From a checkpoint of a small mixture-of-experts model trained on Wikipedia: 144M parameters.
Below are experts of layer 4 (counted from 0) of a mixture-of-experts language model. Rows are named router (the router's row for the expert), up (a neuron's input weights, with its number) and show model dimensions 40-79. Each number is 500 + 40 x the weight over its row's rms, rounded and kept within 0 to 999. Numbers have three digits each.
Before each expert's rows: a language model's description of what the expert responds to. This comes from a sample of Wikipedia text that the model never trained on.

# expert 60
Description: Heading equals signs. Equals signs opening wiki section titles or battle entries after blank lines, definitions like BB = Bases, and ) is a openings.
router:504449449517446510485509462437524469443459524495532551497524498526565455525532563522543484555502442551515466527503515454
up0:535451513540441492504468481472517517596604487455551439494519543532534519508453427534471501492494467498561548506497481511
up1:485475490529515513482542490471521499486490482524459443449538478489459441554472501507472481550559515470485575539480454473
up2:497515469567545468480470488526612506530516503530437507443526561539541554549416478522522549466454470440604462525413483474
up3:452463521483583491438463487487499496518537555529470520440471516453505461522560572613507534419439510466501490556486470498
up4:438486509475485483505460503502498533544491514531513510472551529506501542498475445533455525513453456512581492492432500496
up5:560506509525500494487556488456551475569475467490443580475482541516489490513524498485462579504518504537485542504529477510
up6:544446433516508454505539504462516485542457498452552507488500475478507458527514544501381487540454487546490491494472500519
up7:559466456495423550603530451472559536536453500452466444537462473513466412499441496575500530586554479534523435521519514456
up8:499450542506499519505548481476442462517550511529438509484444495532448497498497476482523572423513580481557534494491515503
up9:505431484490509492496463539456517440446476525496466573473521538522452482478487488478539558436532412458449569533570451536
up10:499463610456553521480453495538442446597544486438461446529462482447442473509494561501429508463550507506506528484531423440
up11:503465532501467527488465535484472544452501474541443518498473482505458448466516486511500426556485507479541461468506444530
up12:545564504507494455483437552473401448474567516546503549460545527461532491458544408574462526521413553521472497512537509531
up13:539431465516521512495423433509523525492457455519430464494510556495426528494453482423487533457455433529555545492480494494
up14:523419533487503434447475452513497565534450536517486459529470475537510468508553474484417609466540475495481454559562481522
up15:520469471516406454438493494437465483491541528464490484497489496528446516465447493459560565471487496521442522504465482472
up16:418476473501529560487506514500515473574503469488601457532480471534529534513544454470550524465495490556548476519474573477
up17:515517519516481518446516496518544476506522510500563585501458520475534528595530431484433458466498568506469514560550543492
up18:449509488477463442449447516532500515563555511478494493494538477559566490561540547539492502584514435502463527555517479435
up19:477559487442515438487495581453472572455516577433495495484535464490504543492478548525469541465452489483503548462459443472
up20:467542513485450523540426514445511529451494473492481511475505461597546551517526547529592538468498504483557531533525496494
up21:494427487533503499504485544428522558519541489498440517542468538561459542452572488597485537542509492482412543530437456509
up22:452508447495482437454529499484502494492517473485513459554477456475451465481491466447479496555533431472507508574550536555
up23:518439493532513469550533521481521482551467420534496472450519473520559545490483532517545550526512517537518465498537541464
up24:515526470554541447504463558487541506486530431544467451503546508515437540455556514530485585461571480472521448522544493429
up25:466485494533522524449553473527538552568498551496505545492528434507547550518496406519454529478494524469505473591436496413
up26:513500496507579502482467456505532500555517537454542527551492480482420506556487497520532546589439520509535487496510448467
up27:528535538560451547438515515525499537497471531542522525501551491495483506546458454489537490503478512481564533505495429505
up28:524550545560486438448497473430507569479450444485478493522420490532565493455487462481487490508550537483529515441504511489
up29:467498434532524515477469508464493555472529477487491587476494494599472516434515516429454461455499570479434553468604547487
up30:522472543515522552442520558519510454531428441505515544455477559472481496554545489486492497496477555444504504565563489464
up31:472529424561500400444541507487431478530545518503530483485459557437478458590512508507518531483475407554437535484488534540
up32:495490524488500569414461560482524478495493496473468486494503465470531511503518522524560560470538501524487480563501436441
up33:455530471603446414461487484502510525503479465458410466524524507479493496553519449522472540476468531490514510534501464561
up34:490491503478576528415532507516509466558461529505549534464492408508559479508469490503517497581488479472503577546493527491
up35:544510512553508490530508502457499513533513422555464521433456502488508463512554453482552493430510542555500458570469408477
up36:533510556470478517456505465474499577557509501418517494490470550527448480549451509594535568414504473477499418519554530508
up37:578451483475500476459436522475490510516573554583521550553452534522492518437489507495480554470489430570539461446468431512
up38:509535503529466480440482476467477559509502451474502475462493529502510557475492453492436573498517545481534445519468457509
up39:565512538446495506476500554492461491531463545455485460516459471480497536477441450543478482506538512496473550541578514486
up40:438447544491501434490523574449535496526519497471582483490479528518489554501532543527497521467543529454438488515512505474
up41:488502499471504491509525518463482513487533488539571479479485477532450449472515530530546514493520546437505576559394475496
up42:498531540535479527506479553451485509500476474520510513516461479523492477487541412453548533487551434516525512464566460495
up43:505516535496505536561464489546502501527569438446442462511386515528442514573459546522495513453500585552536599543528463545
up44:423553442464558483468564473477568502538527451408565510496537456505586501554482551403511530483515514519462567521533449473
up45:459537478521466469401492567460489529553530520506490526546467541551474559473467502522508529447475542481431489466562408525
up46:454526462511538467466485487487488461529437455431424497472484580504544519535544477481457538471480514494547560502552535499
up47:412469423509535512520438523529503500511525506430486625507415518448522458496523539443514543483507588474511530548429473523
up48:457420488472523503476492486419552496494456540506538463503445538527483520522512447481537525476442533493543537504543577478
up49:523431513473493510506401520533484470537499530493502486556503486566587604488485530586572602499517555557516503505536602488
up50:553492465513535412454462516504584486508538493494514515499462551486538540515457452514569524490500477431432505529480555519
up51:471501462510433462486580536465461495518567513451463468494405501497507528530541511526477543481446530559472558425437503586
up52:522461513529490531460498512456494500488459496447495471485492500536460474524432425480550547430567497512460547572459518517
up53:538500504569507555488497534463413519560505463536505470525424547433487511527530499487513543445528565549532522506533464439
up54:492498536502443445397533539455487530474529484543520512439457485576490590447420496553426456450571485524396469514507453534
up55:589554441533451416478483484490462521548554450469505487549566526515496465477525518543494488517519485484504540532488488494
up56:582515471481505626529522529441573460549560530575498503496521521495493459467507508512462473501487526519490597460512485495
up57:509510435518540484436537498521487450488520543522490479461439507527426434521515437441486574440515478500547506548520498489
up58:565496544523525536477509488477476527465407415539474467506430519551488469547487494487561588490430469521502482530489452484
up59:503519540454529520516473526456563465465444547533474501452495543436525533522425497446484531515454455539478461539458457474
up60:508486444521451422520457504499507529503494541525444507416491520433519501513541453530508497545546560517430467505481482541
up61:406468545441495578523546471541474507526442550493432467458429508572565541503517485546511513438467495561532509535574488479
up62:478494488509455459368563539539466550433485542497504458489458538501449491595483482470494534460388465545467507527471475525
up63:450509509576529531497455477456597434445543457533565497503479432507423482491488530464447526534442525524535498500516537534
up64:489513495451603498482483565510464547477500521569542505470501546487555533410525470554544490507500520504507510522523514474
up65:521488536554515484559529450433454498463493549494454470530467484501458535560470485532530571508525464509493531596558463513
up66:449542554444499474503508535508539474536487527507563540476464532461492488462469495433510569491487505494445494574627527537
up67:480528509549495495414547508427461475479489484539476476437500546522531533443488504516463459523478502485502547480516447553
up68:482481508486475471513534503490501475583521525493520526525529476524430538472510499494442556498488535518482511548490500473
up69:511512567520523592512510456485468352479500496464470471439489442508518515448514470514476514505531503482500463497514453521
up70:407512513477450485448431504497459569531518482452493440484515466514441463498496547531521493553465479537458482529593435474
up71:462512494565502602428541498550468508558494447415456475510490523552476496468533500485545405463481460470492536548460465538
up72:594448493510514429401540457460521518496539490552522526483557503523461541382561472611507501492500559484475499470444538506
up73:516545443499476532528436537480583559516473479485454525453460486416514454468493477523555491546507545474523463562523487552
up74:562545505575504479537487480480463501480500523472483472555450493476441472499459470493483538497495532615518437533511417554
up75:554569500499470510490519550551531512529515471441468486517513505550512490482519473528466494401500489488500536544577453478
up76:487444557441487496395412522516544476417480471454507504503528480515524471483488464530549578531454542506500430564495429513
up77:482450520547563457485531539535529540521476486531455507530496535539460527532467509517491476453494537499473555603566480506
up78:454529443466553504487477502525521461516490525506505491458511533538506507506517464521543535448554445540557580614571449480
up79:507504522520476517491446565519461498450482477529505516476419510479494501532547460492543465534483536443450569534504523536
up80:415572500501592429430509463540486473529481462524482534539543478517574502502559422526520522465500563554500538493452564544
up81:468485445547489443455477500519543512500518447451433470483548551507556487532539467490596527464463499490478505466489477480
up82:554517544407506465458530470517480507541493500439459557476451495580522488544411460482520537550496512540526470516420451495
up83:491499443574508444485442524492511493537590508507529506547510511433483522430520447479507505501463483559479588470496510500
up84:536525504488537491425513482544491453443550478487482419459544461449562479545597483539466542430455441500529480563551496464
up85:524461581541400486478472508491511520470439483485516521457451484500484472543475451486507497473471505490492453486464513495
up86:491549450504501496515500538511460462483521500508528499480484439503526534417533463506497514530431419505504560571468444442
up87:572412467604514494446466470535461432478526480511519496545541489489462456581491471446477461552496507550526479538514529553
up88:524526493432452512443471453551471534513489466472489469472471542544455427560466489552465576444476467510486479500528523481
up89:492506499522491428468528518420584514522498447522492487463485488547460481547482536536488479453518485600556514514521528516
up90:515560549505477499407472564473464435524543516545454403474428447550509546460459434549463517571467516476475552541473479498
up91:539472581528452551495520462461538441472447506455449493497540551543484424542500472492497602481538575500541464536474498508
up92:475577488504509457471454563489574509510507552440478524525502586463519434475549425455428479527518495528495452482553475539
up93:498559512504495434478526486433448442539539475477482518531469485530393563464515498554514591558479562508457521497475483521
up94:521480465592504420418426518488587499543475503458497465493512485537506461525467567436495490511420455534462413572437405496
up95:514491433444411507467487517488521480514514488521509501503477509515489460589535451510478492495490526451441478550492474517
up96:405518527527459509492493512506554496548447535489476492509509518521548492423547439497496557477526585499473513540505482498
up97:491472419517515438534529549503572430490509529487466429550493493474458443544522432534442560402494518537494427500455500483
up98:480453548498513490428512484481496435567512520506473460521489554493453472531549535535490537533515476491560532485435550482
up99:537533462563525510422531463487484558473531466527469470458562515517468480499537446619464471506495488502457405535476492504
up100:429508473517461537470492513520464499516479490492486479464435519539454513516540493504544487504522496494567504537536478510
up101:504522477530452397473527426449545596437444501554511509515469524495471513518542438487476435504391507539491484516464524464
up102:453546542544467492543411469502458521574548504552453449500432510547452417455518482496478486518513517373453483608504500499
up103:520569505482497398521554490514498507437567503539475428556541503469510509492563421446444480453529514527484482488477517567
up104:486535483424500506454525594481445500414517549460542497441484501491431438461511512443470515482458499500489487454512484435
up105:491458508531539572467469525543553403549561533416539426471437491428501519506450495497435553567411498465492500543532524453
up106:589563472500506444468503537499502427467466499508538473560545559468557537485470422406580493447458465459469548530493441420
up107:484536439513483516471452488451473528541549504443501543472434542430436487467522477536473516500504540533496534553419496461
up108:495536494445479501493463563410528508529502507505436461479393525497474518472442530521605534508462481563539543498399530452
up109:449538536560453424396505515466490512446517455452413505503498542514455498461548524508503555523415471506455488551527494500
up110:472499524543451543553536485457499487474611472525471476505526473567454475467452480583517488507468479559563544532456522521
up111:502502538532448560459514527487520462469531471495427473476487524551565539531497470506551595471459532496519507537455466519
up112:558486609437502448507380491507480515403571484473511477472433460519481531529524500483562474534457489556479479507477544491
up113:454516558490404493483579493506480498512585514520437446513473510557493550518589522490521538488526488482489553442509551477
up114:534461511485530440435521561498437486501409496457423524493450559590503585516503431524507538477528446482533554506523465515
up115:563478543526513551436512462498542558541480510491543504501498495531534550478423444537475517428448527550508470506515437467
up116:487542484405504470465552430425493516587459456514547556443499522452478536541563509497466481518458482491531535504562486473
up117:508474426470569496463582415468521474517495544481482550533475481475499493498431459422488508541540521501518473560489531536
up118:511522492465526468548479502506487571529484518490525573500486505458456524547429607495538579477426523447511527497445484459
up119:536426510517466492527530474510553486477450494521491463551484440569524492528520593539546602531503409517469456546476549468
up120:535496563497447531464457514481507508523481525481497454453474483541449516473526574482560544420478427541472450475557407507
up121:488448498507512453492515539584502517461513509541521482489466462498464501518544427520492513539534565490515539516522542547
up122:449491472585500538458457549505532553437452506514566461528546461476471536437456536519478508417539556504567509521538572478
up123:562466461508440461533538488527452581585578488438473472505484521463474502475517500574503518491494471521511534482537520511
up124:505569479502487544412519480437562501530391496514447470508422570473525538489556477531509550444556520486516540511528471467
up125:462517496548541427553488499437525526456481525497481516501540501525489538500530466504505586498560511481479536571475503529
up126:537481519479459506517544526535485477530514446473498487537492422537494469510467494563532543455477479512565504451515486519
up127:488483569506537507406532545530560462567470508529471570546480512466487460540495515450490574502499409551514471475517541604
up128:521456530539504439503435482557520536541550504441478463493494552547548454556530456490487531511542557449490490495445502454
up129:552535494564453438506464503468544516492383419517499538578496483496472421459470468486512524546542549478425552538577480487
up130:587512462549491444479472476508547507528511515471542453512581484521470597495432530482505548442499504520489570518505514462
up131:566521469514558457440523473470550550527500465420531452430534514552499486432505522489473601500489496481513491528467485449
up132:503490479598480408450470502489537417479558551484520522510531578562531527471468540444577513484514441418499470509432517545
up133:498482551566513506437449503548495550555523529463512469446452494457533533455430491548435542487502515474483495549442505475
up134:494475504600498465521481515477478465490484505445489464478555532480476481485533429501553479517466517462488512480519565548
up135:464548496566500467513512522488524554514481463545469486545463583434489417486569479460517418471525558526529505525487511493
up136:463547469550464477463404530468466514475478516411538525497540509478541416518517492467574485445501546500501487574521525555
up137:487473525513486491475432556487588534471484506527395392492448529507599477499575408461488549496543404509499417511544491506
up138:514462612553443495505510516513499535545552508505477551510437546511527461467524494505517471512487545472504555474493514535
up139:525522477520475446502400424484456562526443545426512570500550514487515461468475413463544575533479524489519415534488523498
up140:511548493503508465472501505454457468509608494480593478493527484571514518448471479528505481473569576512477525462471471500
up141:460556492459483495476438523476440434543491515477511461444494525502488551556501508574481528492440487514486539537490513466
up142:534559442513509584493429541510575505455495557488540570475505440558560439485479442470471565433520495491537501531584491533
up143:498477488476487508510456389499465493570502491489539457528494544533450539542532541537512578459469582441562518467514505522
up144:502527444488578491532457485543557508525501473420474523533528497491523508576473563473561507510394543519545468580459447505
up145:475483548527548494458420499495537497541481498536474487471513500502544511548512439544578549463499505560561517525494492552
up146:547529563560443568556525487515536509474480504424541464489465549549494437531477504470535518463496486516555476538486531504
up147:542554552527526413536503439508479464509540481510502521431520446457477430475569475511520512474494522586543425531429505468
up148:547460502504545533458531523483548511511440520487428475477562557520572525507471483477556529499447511562527589486479523515
up149:463489463477475510499489456479476471493523564488540581529485543522471399501433506521500570502453490509485466513514511484
up150:462498513589541440502556449432505454465578522477523523469478543556526494485490537535496527512506479495483517551468491518
up151:523461442556496469477541583479484487525563552434540459533496468524479493483511493535524579462517504491494473526497503544
up152:594463451479543515426453551512500575523519482567498475489426551569474490485506478528566483475400537510544494508515506477
up153:488503440468536465497545458442470487566464505460427481544468493474516471428504562533545472443509551544484463481536466452
up154:500466534500493517477479498487565495576548528543464492546433514534496606454489516517564587523566463552594479512483509482
up155:573481505441534528495461582448492482507557517519507493537463557570487473513468410518499488513502430537513531496453540437
up156:510481546477523490456499500514502485484515481467419455469553492477452475567412503498470504540474476460533409550528512462
up157:462499503487496530505531483551485469510507419464481466527525469544496517511506501565570584390464642473615566498482523518
up158:557524555509435436476528534430483478498504521471463491501428535537478537461476443515520512460541542468576588454516529528
up159:516488514422469447523563475539528498532509476506529492486441465524518509514493461486510556435479412460486479521492556547
up160:536452440536499544399497464513503545469481478524479588489491547468547493486503499521567462481458555507399493413477507488
up161:532517541453550474463445470531531554548501485502502544478574465458445479474563477430508502520520469505462543453449411500
up162:559539519455463557464463497515425515499466496491461526470463585519492583573419433450495542415472507441500524493486485506
up163:512467484546478561444562533548436436528588469453522505466511523487564498545539483496433489478493514495550474429559522498
up164:492510443523459545485533504435554465522453510512385500496555472496526411442524508544618493485503448507485500560513480470
up165:522523579505456512468484530497488472520491505507495485589460510592482491508549505466485465463528502522533530555493510562
up166:449519511518470500525511544515513488493510541509453466497517596491514513551553483387504539477544481460551426523527567441
up167:546557530479504457455502505529464503514491450491494494556531529542453503440453500539490526498518536464478528514494444533
up168:465545461479491489506502489471594449540561565497552478471516551487490548569488511454456515467473432502545480536458528477
up169:486543481534530454464465491535500484518478435536481440517481459470500486501505459524480456490531503474475489576507503536
up170:447482426484504495516443546505482543545466525500526538448477492457477491482534443541499559440502396449544522555532448507
up171:434510481502469474513583478428462515590473493511542529563516508492514533519577465520549581501422523597530502440497495544
up172:443520503505467531455469446535528492482489495531454471529457435480521494510506407493500540533527535519542522484526578537
up173:509490545446505472481484485428503451462494530481410463491475519499444557428513511488491594482469495453528550515534508510
up174:460465499544538467487478496462542516442503438425491475389566511443523489504455512465458491482493489512510488532454510452
up175:528458471521527488398535489439459402528493530522470482465477559444482483478509480471439497533542391497496489500521504410
up176:502490457476502491517482544569503498528562544513437560478505501461463501462531410495401415483456501570535477529514513525
up177:467505447461484488410500547514565516501477497546470532555514510582431469525524529506547475401521424429505484551511481480
up178:523540504495510544490488490512461539576546492509500393493448495459560495504494461472507575481497541575491486494480457483
up179:483534542512447516466506486506573527435462470537572501540474553463501522521514526413495482480533578556479390551487437466
up180:537548512533553407503492471478516484522513482412471533547545489474480510497493553494441527566484498509509427568484461473
up181:500525492476490563504557468442518506535524488476438499486477512510469537489544472461447498480500449537514509502417462509
up182:486444452547560420456514551489496458499570518516555465429546454578453607424502530589401497499511532497483407564511442470
up183:494552509502468466519516459494516575528529468460489488575492451533481561486442531559569541451450546504530640489503531500
up184:492498500478542535510525447547512547544551489459483434530454487553500502530463502505414503479528567497497454636496531528
up185:540485492560569456537413536463520441551466524499499494475472461550537519388508491417518561579548496531519559528571510478
up186:561502459469535499407534504484492519454527476508508522506481499474501563528510479517525538533537464552529518451471530508
up187:550520485532473562500503483489522537533492510540500486489427509521553530527473465491407523507464585520483500576505481476
up188:512515550525478498451561428472509526482492567533430466469514473490442425490475548485525482553495469544473428433523543538
up189:589609449521494449502504463464540459495463525503505539573500513493523521386526454473488466482464469456482558505522487519
up190:508565543595534517473474458489477488516543553523540438444411507546500459486477437519547500448538529469511533556517522512
up191:505473485414460501472530472447464539442529491460461461528442492475518503568501509553490521541437509508492364510473528493
up192:509511432475513505469392573558520525488510540396470519526506481528515515518393515429491497556534495504500520495499549547
up193:488507515516546491435476497487497499484521581468417550459534546475469597517474535496505544534567443517515506534517490549
up194:504496515646508529502542518439532515525536484525442420493462518496557469540529492496442570509467515518517469541463431507
up195:448546481513526497430523466470529459492501513535499487472477532458510537451472525489465514514417485540504499572508470497
up196:469552532503443470469555449474513524486511528552459519445526463543517542511482529481488518459432568484529522531513463523
up197:436460501491447486451525518590493516473471523532501473391496521470489572464442543480455560515490477546569493543542480499
up198:497414535505514525440508507495508485517523489596491475427497501525587574516445501555476569472512512479500491505532514456
up199:565449512506437498473467543555566462524495526471565560562500376509531437538474515397506503469516505464459532463495545437
up200:590531457538525546489561514434486503577540519499519455488412491395509540426496488481578559496476488418478526506533486587
up201:497489505542492480498477403424513427478518556528457464428484441586461579511551500479580497561495462482480529536561489546
up202:538503527535424589466544500520524545424483486493497519461549524475472552526565443487545524554522510535527494449464520495
up203:473541468542588473430536429503567476564485492476454497460497483520509531619555452524470475493509441567528553474546462526
up204:508551552450449563474516521517519503534488520594514521423442528511557505438554455580565472491536526526550518508567481553
up205:480444430539461445516520516420427466519501482552526486521496490507497483455528573483449524502535530550470485448534478471
up206:432521461485502501526468487514555483481546496492452527431468535555555455450432421455488477542448554430492542551431463541
up207:500472455497496510455466479454474460523587499558477479584484475555532463516455474507496457518361428442486542486494499540
up208:397550502540544530454471480470569492471555496506489470409476596519511549524455441587452542516536499502490430549490436525
up209:500535546568468493488459541445508538494430482533518548485438510533516468383508456471429529468479522454457507491475491417
up210:522452516497494511443564438471446487529475416472449519492478465518437489535448538486548542454525505492502522548482396426
up211:515525469471482584495500498498526476490551510527411486556499454566505471561458510576559585472509517490558473444446485536
up212:548479477510491473517438541517477531508512446485543477469454472406579494461499487509466498517535539550500598567503481449
up213:468487476532436513501517559548427468547542536508544564495418524482455463538509516552498475518493533502534532620510490527
up214:450523511467548543507499493532526490550504506547495551461504487519476442542498483605481503525458535499537460584564560535
up215:515491474535511483550531525451502511455465521397499514461471527519515469516450529509500534483533450503526488566520555462
up216:572451538551495480433512493444606454563517530446519557480481551513547500535541521479551540509518521533494555533489529513
up217:536498448498475474484465531521509501428528598521527492510445488456495472518540440471525515483434489507565513519548533480
up218:481552550500531451523478519442603516557481518426503455507463512505489526572577492489497527521482511433519515437484512481
up219:520496468521492539400448540470514535523518476528470581513504513447549563462495466521543512466495531509452469433502464465
up220:493477495499520436438520501546486429539598504519488476473454494553486457426491545569510424557523516521506483516486463481
up221:495487550486543513506512386511514542506447511540536515503462526487416440507483579423520459394505535426475512507500488560
up222:475490469471551398521476437445521554523475461453559505469506522461549501441535507489483557497505516562492554480410550521
up223:440488480533507502485521487498497476496536525529461437474438581490413491473502471444507467452474455463518543493557552494